From a checkpoint of a small mixture-of-experts model trained on Wikipedia: 943M tokens.
Below are experts of layer 4 (counted from 0) of a mixture-of-experts language model. Rows are named router (the router's row for the expert), gate (a neuron's input weights, with its number), up (a neuron's input weights, with its number) and show model dimensions 0-191. Each number is 128 + 24 x the weight over its row's rms, rounded and kept within 0 to 255. Numbers have three digits each.
Before each expert's rows: a language model's description of what the expert responds to; "comes after" lists some tokens at least twice as common just before its tokens as in all text. This comes from a sample of Wikipedia text that the model never trained on. Tokens count by the router's weight.

# expert 46
What it handles: Statistics table cells
comes after: " 0", " |", " ", " —", " 1", " 0;"
router:138119110135057165133178075119099137118118129152174135139135124093107109097109141106097140184114130127153097089155084124130161163142108119098133121138128107133124149201140098174110106122116148128167104132079117121134127128085171170101139130117106138144123123124137124102144095118125119137056130134169126116145128135152118132110134131136176122162157141072115129132139095132159116118128149112095129132136142143117133123108111141130134115113149158140128107120118159127112181181121153147140150162180154115107145126126122130124118125093121102172140099137166109102115112071105120112
gate0:159141150116131135110106111121106158127142125115081129111118146081143128099127128081133158106159128132111154082136116139100128178112112146115100125100122112125132094101166153110127161140097084107100143144131123145114145125096156122130122119140143157131164142155079123171150123139168096106159139141136139135147133140163143125123129156139097125144121149155174145120118145124155079094156179170115111152145141102111082147111076164120157091133097122157125147095089169141119131136126187134089100134119126120141099127163170105136126165108123090099099075139139147098126153104152127172
up0:175147154125131128114109130124114153132122143119099139121117139101145126096147120092147151106169119142092138086133112145095121157115095139119093124097124122124108101126175158101153157151109079116106131146133129153091138113111171123142106108141156151120159143157093109176125110145164110104165131151116152149132125154161152125134120150141111143138135137142172150107115153122158078104162166172094104160141132101095102136107076158135152098142098117152135152087081126133114119138116173128089108130108119146132099114167162098128137166125137092093083077121137134089131166113156127173

# expert 48
What it handles: Section headings and breaks
comes after: "\n", "==", "===", " ==", " ===", "===="
router:096104115146128147133169107071135125126150117138162112149132105142108123109097136097120164186130163122135116086143085127127129127149075113125152119152172101118133141141155123165124126109109134076155105140097108107135128123124129124132142134112113144143121072134155151113142126113138104140068160110180119125154168118160127117107139142178179109172136151091105088162173091147141129109121152099125143134132126132115158142103116163155127118133129126118124121106100141148106179141152141160121178168191163092123135127125144089126091107080106098148131110161137129130109126125105114124
gate0:122138126102143136104141139043135140109066140169125095118125130118200153069138135138068105079103113180150101127122109097123110136173127135121111149112151136108128078122101150141126109104162137126152155082098147139079096134160111129153137118115142121144129158141122160161138110127133195147160130092098109098089143145123117113141167108111172137127122137153129138126155106127122127134119089123132125109136132115136125184121129133149133097110120153134154168160162108094169127126104128145141096121100142114119126145149145128130103149109086130139147145172138125117103156133120144122
up0:150137108119140145126119135057129118156090111178124118122103089124158160072147131123062115113093107161138131117143126111136114126211106135138132181121170109098111104133107124161140105147158120107179142114089161126120112124138108126144117112111166122137124116148118125145111118131094141158147137101121096132053129181146116112130146112144172151098147101151150161134159085106107144160091092148141144124117135118164096135125136119150136112111106142116128154139148106146139142128098113171120116116101185140138112113142147148102095146097111104146118122163124155136117132122110156151

# expert 7
What it handles: Role and abstract nouns
comes after: " a", " the", " his", ".", "'s", " its"
router:106109123120096155105165096105083136093148108155155099159157112086130111095108154091103153154107157117144087097148099117101153166146102099094110121154152103130138146156140107158100105089100169098146100148099127111133139131098161158128149163129114150159114104104133156125168109099146108128104156100154107108149129123136104123088151146146153114151150139099120110156145101153158097103144175095104147120145150153106152143107101152132125089110146137157122112107104152156110160160145160152161151156148157104096152145136141117141116123103108099151134110141169091101112111093123131093
gate0:102131135100106132161135104128110136157150080100127106136151135147114129128149115145136125122113136096115121080144097098105105120093121131094109091173123096115192151114109138134130140159162123114074135150153098111072142119130158191155188134092141132124121116132119177130123129110107137173107123091132136136137134122151137158140175159124134127165132148109112116186147081111121135124094131162121136134108136144125150176072092143149108124132128128145102109124137138104121154108145127168155144111128126103100130127110174079167128151149142141116153114094163162116116100124099159085
up0:111121134106117134172129091128109129169147096112150114130128122154108133108159098158139153131115157110120129076139107071107114114105125128107088105177131114112178148102112134158122135127180121111091121131141081140082133142145150178152165126109137133118130115132110201136127146101125129164116109099130132142130129138137160148120179167122128143122127136110105143168139090111126116132094124166134123134108145140129130178082099118139111121124128119137102107131126130103116164111123129184172152120121109093100134135114172062171135130137141141130166109092184170120125101106104156106

# expert 59
What it handles: Election table pipes
comes after: " ", "|", " |", " votes", " Total", " Turnout"
router:123131103140112143084182077120113133129157128134127133181132075132105118130091143141082164148131118099152120122176071112114184177127109111103112113145133102115158142167156118140099127126117142098160114129110126087135169144082191130108136150143108156119123104118131125133137104114126099145086130105136130104124135137150098110130170143124148126185135130091093116158162130129159138122168146113081122132153129148107126119105120148135137125149158119122135140096143138125125186164138138157155119163185155108130136139134132090138122104116113133153102107120124124093117094068120100133
gate0:164083088080117103097171131119118123120096077102123140132145099122155122134144128107092128142140127153151137119129151087157177100173121149148143120115144103101109151084164101136107153096119112147103120100119124160123123113121141114113129084151103143122107159135143125183153140126158127141112169192138057103107106127141117125139174141161165091076146148128109114160119152132105136153116137147152148110171143123077090145142141146125145127128131156133100137139122105111120158145115157077101127144138128140120130145088097141145124099116162135118153119138111145157160099173107103134
up0:152113087097152096128132149137125125143127104117109176138135088163145137156153117119093136107155107137144161144129162119164170092152151155163117121110148116116112128085152136126109145121142128160106132115148123142110090125125129092138101091129112136102098160160148095165118169127126114125150126191137077143105100153132102098155182144155182099075139108134096130138119159121097153174104150153160118134148109124098094112139161123147145145134107153110116141122140098095142144111103101075090114143124117126143110133096099132112130075121152148108136123115095137171162094154120097143